config = dict(
    n_layer=8,
    d_model=224,
    n_experts=128,
    experts_per_token=4,
    d_expert=64,
    d_shared_expert=0,
    activation='swiglu',
    moe_layers=[0, 1, 2, 3, 4, 5, 6, 7],
    router_score='sigmoid',
    normalize_top_k=False,
    routed_scale=0.5,
    balance_loss=0.0157,
    balance_bias=False,
    init_std_router=0.00874,
    lr_router=0.000522,
    n_head=7,
    n_kv_head=7,
    head_dim=32,
    vocab_size=13407,
    norm='rmsnorm',
    norm_place='pre',
    norm_eps=1e-06,
    positions='rope',
    rope_base=10000.0,
    rope_fraction=1.0,
    qk_norm=False,
    attn_scale=0.177,
    tie_embeddings=False,
    parallel_block=False,
    init='normal',
    init_std_qkv=0.0377,
    init_std_o=0.0,
    init_std_up=0.0377,
    init_std_down=0.0,
    optimizer='soap_variant',
    lr=0.00494,
    beta1=0.95,
    beta2=0.98,
    weight_decay=0.037,
    lr_head=0.00487,
    warmup_steps=200,
    schedule='wsd',
    decay_fraction=0.613,
    decay_shape='pow',
    final_lr_fraction=0.0,
    batch_tokens=65536,
    seq_len=512,
    doc_mask=True,
    train_tokens=319500000,
    steps=4876,
    dataset='wikipedia_en',
)
Below are experts of layer 2 (counted from 0) of a mixture-of-experts language model. Rows are named router (the router's row for the expert), gate (a neuron's input weights, with its number), up (a neuron's input weights, with its number) and show model dimensions 160-191. Each number is 500 + 40 x the weight over its row's rms, rounded and kept within 0 to 999. Numbers have three digits each.
Before each expert's rows: a language model's description of what the expert responds to. This comes from a sample of Wikipedia text that the model never trained on.

# expert 1
It responds to: Mixed word completions
router:462580469504498445602463531503513514515500523523538520514534529430496562387551469519512417547478
gate0:478491534483504533548521431501521473543464483506470476463502490495606506520451513539493469547539
up0:486522519532505522520541389483511555551461548461546501537493474465496505482485500465537494571465
gate1:503561499462515524458518602480470486542433487500521525491446478456466458512473558445477488501503
up1:537489499475475518467514514499581492497492537501472468489480499435525506445545485522453537522516
gate2:534480496439517498544476509496493408446488492566444466567460483585443590507477563573480529516487
up2:466488526457534414551498451492545461464532488506482518508463509513529562437518471476513545478589
gate3:519495482447461541476552508497499483504436539480491482576579495514550508491505455477545489524476
up3:416463456447419552475565477509435530518495583432567467512459587527459482475510535592463475415471
gate4:459533549475449426468508528480505448479486473471488466547473504511507495463509437576510525563480
up4:453563442472492505469424544498505563469512514499446530453531500512419442514484534518460453565427
gate5:579449500511543542501480515518515504501520475485548545429500434569509453517484458502479475576465
up5:516471506500506458503473497542487440462520527598464552520552531459501540501553561489461486482475
gate6:536507514486533506468502607550512479434485549466507501534449571564501529548538512520455555455518
up6:439487473501423557541606530447547612449468444514456477449503488503506471517535477476555560483480
gate7:578484441515520540464486492487458443508513522494528548537542477474485516538534485471500485498538
up7:511501541549509420440489521478465461499520544484542505507428493521442534515541517546480487518494
gate8:557548531486457478599498439485438457528456540397510494492540424461479532467564514453512494548454
up8:447479531435518453538504490456500538531557508545520473429510527558480498506456508527469448558534
gate9:491533485438472446449536498504483530412534463466507537521535451516516405451493452519431489554503
up9:450465473508388539494559475473414406450547532487531449492437568476440518538453526494436490493423
gate10:448481469455548522498468472468488566502569488494437454543499501514559522510512542562533480534500
up10:492507458537552489549488533502504484537525510477534441478539510418514503469495571479570534577571
gate11:480464533505500486518517455517553534552506541466579545486485448456501514459492501503581463509458
up11:511526488526487475512492562490492510403452494495487501510499463512502523560494503531541460533501
gate12:500481448457580520514551495617512528509542514460467466416451508485477478475505572435447434505554
up12:482526545425510506501474536512497484554544506509512490459505458508528530452545529487490483520500
gate13:533511518509519552510504552501437461475505500524494453468548519516523473479531464482448503486494
up13:548533486471500524470491524467510477473461482528485573496450573458508476545535421444497481543468
gate14:513526508503512537525497474534472513548536491496517480469494458602483491493560531457512533535617
up14:492510480486490515510477523468449433426422440420457534536495451531538483477517512439469447430479
gate15:473513423535524532559534421551481523451563477471518469488488444492486456460474533469422463496494
up15:407530570502419506430430478459544560450463548520498504441459541496497515515556552483458483530462
gate16:542482499482469511558565472470472501479472498523514467491477520484532499482475427480497570554555
up16:518468491522618488519511487571489551491486427493492454573509476520478475492489513446503469464488
gate17:549522498496545500528584473544535506427482548488474523490544550555506532508476462486511443530444
up17:486466497475557441510491495489496572477499459554538501497465500546533422563485546560492451463509
gate18:494515539494469510550439483421503529482526541568493446488480482527472494483499584488433445500464
up18:491478443521469477538515504429459554526496484494522511479451486531524451503452464454458486486534
gate19:529515551520565471498546478539548492523477551539432520547523420533483548508529467537601498523576
up19:511478514444473508410496426509506564460502438453551563498506478491490492502416452492504453478477
gate20:529479547487499486513545467577512470487454470533469425590437507466498488507481422504457523459493
up20:482565523438465457502515521488528564467438484532510507446512439475457520428523454520501465459551
gate21:450514537528526549427543526485418525509531510508485472560554426524477505575515506499448510470480
up21:500462486490437530483433522488466477372508455455516491506490523497508515572470516446495458513492
gate22:553507483469545454462528522558456512463529545507526492503522492537498461473469509530482487537480
up22:536510523507507520542467498493488530439464527491534490545488491451483536533534550493597421504604
gate23:579541492536534473530498577473448474475455489447499454572456434456475491531460526494495478592527
up23:466525497569525580496496461498470514459482484518519449564483506492489436536497551480508486490527
gate24:499549505550524519463500492498513547405465530499511466387458481467484504510524549465480459434503
up24:455462497530527550506524583452541536501454468580474483483538489515490430507544502546513605569503
gate25:439509469535511601523441392523463509415453460529476522485488445523476479447504484486424442557501
up25:432495569431476550595506507500515397535523492562484517503467587488482504494509523507491448483544
gate26:493527563466549543467498520548518499537460503441478507520544475455488420479463497558553451488495
up26:459495503472562498525458438458514489494482480496480493527543509582536466514494522467561461441513
gate27:534524425513584424436577532525419542511499468463540533485426484450532480543517507455549543480511
up27:504542539557476506490483471488510515498507476493444525527378546575368467433434464482493518454483
gate28:588525466561574482500466469469496437427538515405516501479459462452518533489571507583474489554572
up28:499489532497497512482496472508481475374538544514510508558459484521545465479599521517552551456513
gate29:514451470525414475591530394520455394498477537481454522462537488569445524559572499527500487512498
up29:524472531484551512484424485475498523569538547420526510502469523510493513481491554520516475464502
gate30:478575519430445514505503565469497523455553461495473556518483533493453473577440576484491428431528
up30:478479494464495478500493465520465449474576527492418543478485446480491417481553452484488535472485
gate31:489569479416486548575537470399589514527500446488541523532498529485534512486492448555541505499500
up31:502482497505541532482508519467511558498558544524477515532481492568499485492533410547524512433535
gate32:522496484492436578518558472464491448524508463481480444501475507535470501451513428473468512445477
up32:516460509519541517527538519461516472517470499452504612444443433500536511416470493508502466474475
gate33:534513528471505523539508454565517464476486443490503505499545540399477509429523467475563486525491
up33:468437489524551528525590538505518498499435539483546511462504536466478512471517626489582512573584
gate34:484552495538514531419503457602436508514513585485516470460581439481518415468483502456540421448548
up34:513494415503504527525499456430490539413439494453562542478474568511490538476524524499470511490559
gate35:466498555543471493492509530409552512404496401422480495458431466464488469524545507464535478460503
up35:451480505501468488462422544533550465534489479411492547515427476524469454485521473490462549515484
gate36:484523499481525544498509486510475495473504469458522546460564407490453522514530527550507428471503
up36:425546543462497483524507531478471480538526496595512540438490519497463504510539546541443541528424
gate37:554472551455475496593561491463462499511441459491551461488534591575559587455544573408471491498523
up37:465516481528552546470525527450576543512467471518482511484524542509494585488512475492483440522502
gate38:504464469433476447512490503588537504469538453494463412562410487501553449503493612416563543462461
up38:545579547437467429432478522367440469468398540509492450501537429469487546467477483512476522499496
gate39:426437547558517464530556517485480500518536483393464506531510482497496471459557487469413508418484
up39:541542578499473488554488557439429536516469515539500555475478541461481523517562482516486460537548
gate40:470512605507509516571486458545525504528510500541518455435471501489532461467559552488525483483435
up40:476563532472529497425497516459470459569454445565530551573474498454574494437489458507471503420507
gate41:490453509500515541541513467487552501450484561480489529482505521516401540444492407508510475558469
up41:469471423483527444497528512592497497544555509440516522568501503528568503543522577504506571476492
gate42:502455512480549422555555443460527541509523466525469546503516407402540461512481491483581462543472
up42:505476502483509515471518524454451493539502480535494535522518550565464491540501516517508429448479

# expert 50
It responds to: Decimals and number parts
router:460579479503499442605479529502515521519495534519553516514534535426499562393550472523512424546479
gate0:565557502558477416520545547568431548510453544441497476459455479501478503500514532401494502531479
up0:475470441473514533548561466490518439488501532551504602432471460516440539524570589491481438493498
gate1:475507531478462506480521498441518443481502511469432490517544477491517539561419516516581575527437
up1:440513516444485555571527450496544460480466501497515575511436512462467515482397565456534522565526
gate2:472462524476567437464488522468444525514462465488466530427417575537504500573476490506456503520504
up2:513456529479520539444505571525486473575483508458434481505505529504579528516541442538459500540550
gate3:481519524540449516446463487474571459504551402429523548548421492489509497497515556583512549547514
up3:519492506474506419514473534513479535503459505471568444467426491398500521494538487458451546541537
gate4:457560531484445564531462476508490522470496479494528495528456456441493533472468502408489474521584
up4:520556458498486471416457487431559522462480510468536488490511480489494515462503494444472507494538
gate5:558475489477479526487470480516512472546524488384448516478514428582479444551510555467537540572480
up5:520535532525461545467494492465461457527522463491562507441485443519509526524456447491556549512509
gate6:515529552509524483485498486593527440523502523437512513401517471445637454489564522493480467404499
up6:503483481495485509481467465578493485494431520469456513506529477511531400460514464572439467534494
gate7:519530562509431499494544503531439466487479499544472503481491601572465443526526503452498450457484
up7:495575518530442467475563446422549449441438488529429510486577529512512524433447495581515468471499
gate8:541527450437502504472557475528430513470514451474459540537512568599453510587572441544520536415519
up8:537541482401535469483490464543550450472544508497457419486471528535479516491489538493486557457450
gate9:505572529558576531443531544494474468557503488452528518491484547434517567446440500452465585483540
up9:437498515577463475470448555510518486423439581462451491511540506570493513507463517494526517498486
gate10:531491546459512532553446472525528493534430518499544509450572490502514550432552513385494514439479
up10:447452471476555446503494469457527548486491507416484504460517497511525562438508515524491506465547
gate11:604481532523489517566546540528498487473473514421471501538471460510483485532492429441562556503548
up11:552429492526490568509473572475480468415517472501440497505502500540528541507488483515515514566493
gate12:485600555555493494503507501505469453413534554519477489456522457527532461475450489473524467518504
up12:490503476463470463468518558509491494476554519516444481488474487473431545535532506572480608484486
gate13:541497523397452443484533542492484457485447537495498521471468547500539504484550455496558541492584
up13:405515534487451482485465479434561535540511428473506579492441482522494531426519444501490499442527
gate14:473483505473467524467538514486529469521464620417514512464515504569453463575440506578512451478516
up14:543518552531494502436491441523577486450482481528512459494446530471528572509461491453571501551518
gate15:447426572556539542476441580501437461492521443518449437533513488521475433538465595483543414472478
up15:526447548553452457473494436502424468498516504408511499466500507474513520474558483531415520523425
gate16:512497442468467473502532486447456432518437376453546476518538546535465445549502569502496444485523
up16:463498518520507507477499477495456521497547574469479529619563518523565504480565437534515537533500
gate17:445439449522452489474525508476542498532523469518492529516525461478515560550535502467595508513546
up17:480523486519474464499486495491558494492506535517525499447459416499510549460559433492494455508483
gate18:486551535533501556449429496587445518482506464475457487439540511461519475485582455507459521516533
up18:567440550539488545506508493531543491531593579468451414564457474535528475504528488561472489533475
gate19:462441527499459535541502508472472487512557430518503515569512433529467526513547560535496603520564
up19:494501514512522470440547509571578474477546522452531502451470524514529538512529536496500455519444
gate20:405514517472521472490515434536440450527382426507493455581445501526493527498503489471472482445534
up20:600475525506500478533532533480517564481521484500506597444574521455489486573482524553514513571451
gate21:480526472469469562564516495498469466460460503441520487423548462530523456492444493493513521492537
up21:478509546485578458525455495572452539477452488423529564482495488505495503541541509515493512418491
gate22:561482491509567505493471535464512522412451533484447483473401406549574502570481497468495494520518
up22:506482463548488585487565558406451505523501546467456509465404443436465468532434444466421524582540
gate23:448540484482512498461522484490498424510458492493469478459519422499520505528546464443443506495551
up23:476539511468498493505463590466499530506523503524489523485426509441500590434444556446546545465481
gate24:509471573546548541536538531505486498567454476624555490520508493487505535430515507477499487510478
up24:485436488519450550480487476442488595462552479495452410530391523544480469526511456451437503487463
gate25:459491525477536501514452480475519449472538510560428438489527420543504532507493580499428519506595
up25:498459469510488497531553504476502529415457533496477633554443550518511487502540470501544573479443
gate26:480534474457553466541542453513461494554499544490525484502543487529507475509479527512507562445483
up26:440538530546452605539457540562454544440461427517489541526448465550537488490507541514509541474548
gate27:499494460529489534507598529496450498500518447446559455477506449468482583456396545515560488484547
up27:523481535478508502459447576575454501505481496461503576484529560499465541540534520487527540506450
gate28:500392517485513474497491478536519433503471521439488489461508514520487480499505484447514482548527
up28:505515510553560534507508549441461539461521490582470579543508452507445551476497524559444529496461
gate29:474503548534555489437525532489471512488525458515504516497531535607505550542503464489525533512428
up29:459423543554571535474517489575505464525458516514571534497561543526518497502493462499480544527473
gate30:531550494519513482424534537541485552458448507510465563601507541443479511594480460457487544451405
up30:452534508529564419502478479527424509531458414470518499499448483462507533479474448487539422476483
gate31:542492516491529465517503455506532472499484527492469539543495438536495490437458516521541576486436
up31:538432522487483490482533493477505450489553445466517485491532496538462537552532464508533488537593
gate32:573568532547476538476505427436481467439487498443482512489556499508447531452477526535528487418487
up32:513468499414554681473489491512547537503459476442541511562553489437485553396557534416499540504538
gate33:498523537469541530527497435475572388509602527575534500519483561484570551488510484495473582475480
up33:572476401574453535521479515538481523557582466501460502499463471496533504505524551522511547454512
gate34:428457554478509534510567448502472473433509448596510434490472532488541515447477478541478530493579
up34:540476429514524383470498490540490496588522457495501427514513513523495508545528450532527395554542
gate35:502515532512499459519556544447442547505521465507536527514527518442453555491504550509511484475445
up35:481455527451541502450498476510525499463498495466481546487455519466438481521450415483436490443502
gate36:538521449477542521514481491500504430514499522484552454588502466454486492515518430543529523546458
up36:521534429481447532488476540578469448581434510505463503494514479568522522512505525510542497445491
gate37:497548496499484472501479508592499483535540456484485415535483447469442418484485524480512534474475
up37:483466492536559491469492456462489475478408503590549528540405548454500548470514529448449489583449
gate38:544517495511513568450459477527458507523492450502470531563537525571570506576496473492484491493508
up38:558503482540473455464577476604476504521489464524531533487462444570460564475509439557416480501524
gate39:542528515471487503541504468479465542472496472447480561542525444556512455546530508530438483481455
up39:520532421452498486515519485495487518602557482560486442514481487504515548484533515464508497510482
gate40:455464420438592425494574469519483532528513449473499455552514490467506550486492480476544549480423
up40:474580460457476516457472465534543541455473545548496524446481483485496447456479525472486424548507
gate41:513580480530510448423538424532511488481534534482446529502486446513475466506516533558451454463527
up41:434483499497498485495536515591442470444508508555476495534466441516465514523525510502511482530508
gate42:536508484509509499446491458479493582474404475454494517449486514513497502459448528481448515504489
up42:566503526484407524553548398456498480518467436503509458553487478494508527468521529509432481510472

# expert 28
It responds to: Conjunctions and coordinate decimals
router:462581471502488443608475529510517519520488534518547519520528533436496567388541467512508417546478
gate0:497469455535495522460518463552416491499558504501435455499462545506571497510418443505505468492436
up0:534423489499442500458461526519498474536469506476505472503565476431524467523450492518533515474458
gate1:464509480473545510482535521524488520514541502461502542463554495525570488521528534477467505505461
up1:522493497500515481523513535484550482517504468473476545434553408521504527488511557518487539494548
gate2:491463479437529532609534496408520530593523509532505468462573498540489529513443502519507546461445
up2:536477492482474494495488491481532488538514565535532478545534471482529561443511563446467556506475
gate3:574514485433490515437512468533515458491537543536507489553536528490449515498460476392525470493520
up3:485523495485450495579509471528458518530559541568544472453458525562607483517493549447511463552570
gate4:497422510532596499466515527473478473509382439416512621488485518556499510474511526549499460503521
up4:479458478502617507451514481489523524585458459445515557436490550535505522452476460478424426508521
gate5:533490516521507540524532478501570410476566461502516483474439525509462531561541462415633521486479
up5:510529507532466503420438550538542515491503485449492478524444438489479501571500549491432455519475
gate6:477477513543553514471482470536507483502459449562533516524553491500482541514480477540521490435516
up6:575464461547533538542496534485466505519497464537527578465464484479511487515501490517516534515538
gate7:545451500478513512441519487513484514544501545509528478505521537485545523512538475457435487430517
up7:552482502457507428484513547463487478457425468508518549434491467460510517496564562518524512490482
gate8:474509492482486483414546463488497520550554502506498508520556541525524468501488518492584508522498
up8:458433482465578425448520489479573445538510484582515488497419535485499475507524547496547540524502
gate9:546473498459568415439538503474565425508468542526494485425530504554473528520521480467482486557484
up9:483443551469511467447498512529492465509455492475464478471583475460507490478473505535437520491473
gate10:547503499496571498487557498463447495525479591422497444525546536438516584492465453501497480493525
up10:518597534513457491474449472404459461501523434492529515540392462493463501381477475507545574491540
gate11:490502426531474480452563429506498435511525575465456463503499456533465487543470474428465490516499
up11:489508533465503483525507452432472543572390450525510481428453431481473501495585564464431530541574
gate12:471547516548458539447443480419446535493515438421554567429475579437530446572531504459523512466455
up12:513492505517566462535500538504430450530468520533432537560544471551481558437482500564563433516472
gate13:515530479433511541455520465503461501557456495516521520515422536466541549440519526511488433443523
up13:501484478521434494480550464423443494475503494487478468543467495483442483526410516495511503513448
gate14:550471481477478537498529504493476513544558566425513543454403542558520493529480509506540461558494
up14:461463482468549455529486547499506451515462483520526484465526494479501520499455509435516420494531
gate15:555425556494542493461460512535505487440433481510505472514476426479451451499496500463484496496484
up15:585514554473495461540554462479493520468469497552506507464531543496512569486491521557576550539553
gate16:523575476524508523532512495553501537483474493485475567481551516448483439445555524420539561440415
up16:474517441572516456567514521542463447463475489551495519542476496441512520439530548484514532533542
gate17:519555584449513567533459440421480431522471546532513504483500507450506537485531492446527442535515
up17:484540524403556553513433489428495560529467487468456536423469488398447568554532444490506518524580
gate18:552521459505516448510491417525514474479561493460402437521548515521512538510426432473425541529553
up18:504558490512555448465491535536505509445370504493552497478489502473459469512496475529530515572484
gate19:550517494547497466502533455543459498532467475482506553522491531540527467488558517482550527552449
up19:473492468531508472514450523553492516506473499483538554398492495528558512516443521506495539511428
gate20:465454470497460572480502473428501415500463488444492517508522518496445560473486470490468536440512
up20:512450520474531530499478496425542495486481499444484532542496485444540563507525519448538468524494
gate21:547489518518473454530511495445452519464498498522560489427502498498515484528442469465516542465525
up21:479545508458490552459477509448446472446548551495509488430590464533525492507529522446529604545567
gate22:534465483500473509506499560401512538458499470513446544489533490526516527500557504438476558481477
up22:476550567537450490483462505469473554562496585472481547383488418527523493477548550459480552533513
gate23:556507521470497516530538518460506548459520500457494541442474536454552473506455537522482518445456
up23:593579524469476476444458494475501498498485477513469469574468466484444496470522476504481439588517
gate24:515505494543414481501555446530434466504513490450516542469477500529539499489509395512465466520501
up24:455456523477519542497450466503412458534472520483495508498451517470405511458560471509514517495482
gate25:568447514447465489478523498567516461556480505546508435475503536474452578471537439507501466491557
up25:505481439490509539524497479515551510466492452583474401483451494604427480470469518501607564565474
gate26:493477499468498447528467444484560385414593526488536547454445434518538511472552503455478518509523
up26:478467460419451451466519544506555506497510504439483453490445479496487561558460463483548471477529
gate27:469405415394575440457493449484451471510469483450509497535483547545511505519544516442492455445529
up27:482546486517446490548597460483468504501474506515471536508491417381492544488507494465576487547494
gate28:447488497466558541435518486578497416546565498524474532463450458479512525459473512474569514483545
up28:510621456460496475502538558525485481523452439469477458456497491526502510526501490509521546475550
gate29:585570505586528458523473445485480499497432530453533482457535460534575522486499596508500485533447
up29:441426542455422515522518486488519539559475448554486491551468492514547458504594501561514519434466
gate30:539523487518507519550511516532510483543504478484464464521490515527475511493539519490543533592538
up30:562524530524492489518448492496548518548479543515523454536470551440516502561537474477498491547489
gate31:516514559448533530473521482496554513479562428528533476558503444489475478514505489488512507451516
up31:503447409492457511466479545495510502432488590450470475550478483516485457479482497573502452454535
gate32:599466544534454509520512462482500465448484512460552501452500490588521517556555607500404453467540
up32:485461510456451455511504492525469545456503470556525528556559451519534494565579543466475494426563
gate33:515507475546541497468488520391471550475518513545511455488467461494533444449557399494551511523452
up33:509490500513464495506571486438509508476513529543501536516511452517475472497563477485523458569553
gate34:571562467438510488506454497496510501460481514485437522514469471518515556416560516522494469517463
up34:441501544514501553438469531444479494474471485465561515512450460491516585566459505499493524538397
gate35:452482480411503516595520520523510457516490460473602441514515530479468513520503505496497548442468
up35:504469475543504495506436497524461525461601492485458473475576538537467496525439501557496549529428
gate36:488486527553484498475452531472536481472457451477514474507469520551564454432444516542550479421512
up36:570524424517479425408511443506572548449510487532490465497479491489465524430474465435498538606504
gate37:524500519454502551509488485398482575471473537515495476425512564499478477533508441481517414494548
up37:497498590503504522453456493529481516481505511492462514502466473544587536480500509523468507504581
gate38:497544457429568557527473507555543457469527454479472547454486547514513491545451513536519436435520
up38:530491512494520553486503502476400524445496536435473507456566573491471547449463546536470481515517
gate39:527551462473473555540563528393501538580453530453478492528453442547433462538481556468404519465497
up39:574584496483463474476510517538482426504431504480498543475539565524523599461437488562475524559554
gate40:476408474488526544458471458470471517479512574477451471477508482475490533536477497513532494482506
up40:521427530549578525467472476482512587495505431551532534510465514534433455525430462477414543510470
gate41:514551498515501432517533464522533459521520479481544519518503456446507431407471440500513531514478
up41:501562460486450498426485429501426489461542497521550511465477508443507478553489521580474445493495
gate42:516478447497493499490495432521474498498498571460507508506467529426536528493520506469506558501441
up42:474557519484504418539527504544465484582484451438511499491477448542562444511559495509538517475522

# expert 55
It responds to: Japanese bytes, conjunctions
router:462577475502503445598478526507516526520497539519552525517525531425495561388556467516513431548472
gate7:573492505532468488524457446459469506558460499525531523490461468468531489531486486469484420436579
up7:561445415480464500491523483512528558527531494473437523488543553518479534492536597502497496530538
gate8:463547537536568521498519518503464514500537535491465516476438586547493432437490485472456459561513
up8:565533471556511439463529472492505500465458507522562577495482516638538545521495493488502494403484
gate9:535540500492518490443486522480474493552545453542456467507572487498467498493502441564495527442518
up9:447489551535504495538513511524504485439487522413491505531490444503564537495430483458532492500415
gate10:523530531461413492499551502528495551503536497457557559556549483439521516485501448497505526464515
up10:504529492558442480436513476525505514529504484491515524537439498534562555483505446532514511477523
gate11:453492566503579444515567488489494463505418508533522532499504524534541481546478535503522482433513
up11:511477517469544530553552483469515495532486480440530529510404439473536498484510471552437526535475
gate12:515503515477507438444523470438486470494538500418510549476432522544504482561400479481504540497422
up12:473538496431483492473506616525521492432511514552517504450529502485542484408502453464407516504519
gate13:445500519459558517565511571527522488459408435474454470481451460507457512529502505522503522451467
up13:547499526487572506475540479518558532470511488439553505466478557484501531563467495504497485528452
gate14:574405518448483485533550516480471540532457498528501519466540424466491527515514541454545507466550
up14:406458468495544449474502471515486450506499483558519446473506472528461513455538499491527552513538
gate15:554540555516488482431580459489508506490507528552522475423526538509488521567508497473486474558477
up15:418531544429511451491503489496503410451502528492454532513553582550526400527459470490470490479475
gate16:463488459470470516522456519468454461519514435518468464418413498524494468487479510494484539428579
up16:601518476492440503399493457515473459571480496516537519527532537487492510514536482508493545468503
gate17:495448501495514462575516446477518494539513450471500538463522477509466534486538524446456497523462
up17:467410473460472536481546519571564528433446495525502536550516535518445523568520504517467483466515
gate18:475515475487512464477468520494575458542415488489503562480527406525488516488429513495547496578461
up18:572458523524458559481479536536505494511529444500506485448502491509534440496483511481511527489444
gate19:580467546520488494568535457468578517431585528466469467570445491457474481498577595506525500471501
up19:469487486529551507557483411490545557494519538478460472505511477457557464585450512523456460508514
gate20:536544470401530524446509497503501392568432530437437546525455615490535463540501560493512492502477
up20:546557590566481511510472444476483549501457527433522537535511441521513545495525540513485540488499
gate21:518544518531513536500523535550531464499499454475474523451538518430519491387491522453467482494552
up21:496497499503528529530522523511568522522522474488459529449479543470440448535541418540491493412526
gate22:454540440522544514445552571493542525505525511523507461476517471456515542489552491427547457510528
up22:528465517471533562478571515420530532553555519463524492459453457511539580466560446439460515544544
gate23:597530559439547431411528479400532514491541466456461497489589528461518489535493471521469482504536
up23:530561567454492503519534485463488521435538454527504476470496469420493512447523475497521481502517
gate24:533462486452486450506409446553550495520496529471522482544433503519456496455436467550460497475597
up24:515468497589653521568556539480432437567475516502527479541517570508450520488503636501524447455442
gate25:501465449447465444418500512551487493578546431448488497550439458505518535531521490450525522505443
up25:482487499554409473505500528568480519492531499423494519433534422405469517462592483537504535518529
gate26:555498513401473446522486461480472592523508447469523492432502521538447478522534492543469523517442
up26:509525569488485494536498474537524490528489469456527456530572504515505525514542434565465449505475
gate27:472543447507480452516522528580555421518421551452478524556524480474527535460443473514459520477507
up27:486546449518489483505525482523585556496527392518509438467441509479573553497499559496498441415470
gate28:499455525473536507454521500524503561524515482478477598503490470427524552470401525422444543535484
up28:483453527445426455575443514525549497409514476529440567527456461477500463509490456490498500531486
gate29:481532474437499456458548496512441481505489457470433451507500513551508494514522470503506515480567
up29:447487469498589459410492495552518459502486547537540507454439523565478489484531540499471459509515
gate30:561469485440452550432537442527425486482501463434512555459513539501468500542503439535559453494624
up30:559559547427490475494519492485456497473531474497464461442485496552443548525502523499515535457526
gate31:517578460434520546536476501470440572544474438445509475492434503530544498551480521479449511483503
up31:441548491540385559554497498532539529493521564491552486550523489476566570443519517447510437531490
gate32:600433527496505484457559492470511473418468506500543515459530431488516493503546528454425502444471
up32:514460517534520411541558442538522489497500461509466498585535513420540530470459468548536477559535
gate33:552441567428466494515521472474581508503457462533574499545457548496575427465578483508486525474610
up33:504500505488563479488486534533541517509505450459490478508521476489458470483516477456408508482489
gate34:507520502540436450477431468489545494479567430419361496511479506446454485478495519565489436473449
up34:456478465507486491470497487440533512512508491429507519482455531443504506486466486535553522408501
gate35:454534550471501546508520479468470458605466495442446548440477535486515500470519540502464560467562
up35:517526453587513503482569471460507526478512498517504423466511519464461485474528561507484534455587
gate36:570510488470563491520482480491481525596548526528475450424463530519533530477426443519473461570521
up36:511480455461484529563501417471507488595558530545572507545479413494516471560578527526568540521480
gate37:603472462564517502509474483496494613498455499507416499509503527508517517504423479533542505539487
up37:375517518499515460468552469498532478523539539559509591531486505419452508516504590485525549407544
gate38:513438423486454554501484483533532500527476511543471469460472511521492548494483449481510488446520
up38:474506546519487543515526543404527493548496537452415471497502412554555506518466485551512476487475
gate39:442511476446519451488542539522443506544501534450511509470524483509550466596556557555494465499485
up39:428497494468467521491505484445532497413548534449472454539551588505556568489489482514480447574535
gate40:510515529553510449497549505527469506492467464531426496488576466522472491511534553486463479466577
up40:481470419506499497490528509446467480445514477500481455484493508490537482472555522553546535488502
gate41:497514484455517409459516527517487523476532475474515482485561455538546443524542569520548452520484
up41:435527514492438542539470503449512453569480611445518480522536465526473470446508534537478406540544
gate42:520556472487410549496577501581446515448504500481495511533460439521462489446470512460474567505507
up42:507521484504545535470551486467480519492571494506597471542442544529522490537473473481495535518410
gate43:592472488521495511524530446439509508492525592476476489481457499556496483507513448534483482470512
up43:454411487484519530578542536587516540546457515509582516422473598473513504450480484484424521500426
gate44:524460555462500598485454480468485439523499500476439513512478533476458486489540546440431537503492
up44:531497568521564525536520499558500522483541527434454506473462565518569532500498461486397451569509
gate45:502505479540490457502519476520472448448502546557472511495472600593479486488502499575432474475467
up45:418422530478476433516467464536560443488495482506526451506523493450489550497458455488448471427448
gate46:497501557520561483536514450435461565451505491520527474514560577491481487485502560496467446536486
up46:524455406495446534546526449482461484524517499527420486460516471520403543476521436485535453544501
gate47:606470615525563497498490502511508413477488512532490481517534542525521446477564467516537494538586
up47:532508526549491489428519560426478492506474444579451504504514443421487521441442570452483470547474
gate48:468495500570532489534535453487521538449536427505551567563471558500490516481485420454537472502562
up48:421483466509552459483511551450463546497550460525477446462524491486550518465541564595512462570516
gate49:498568511454500488501535607444586449449494426532519472493507537590534490502512501552573518552620
up49:428460497576504548486454507487458509610487468507510542559447455485500494490436442495477495585485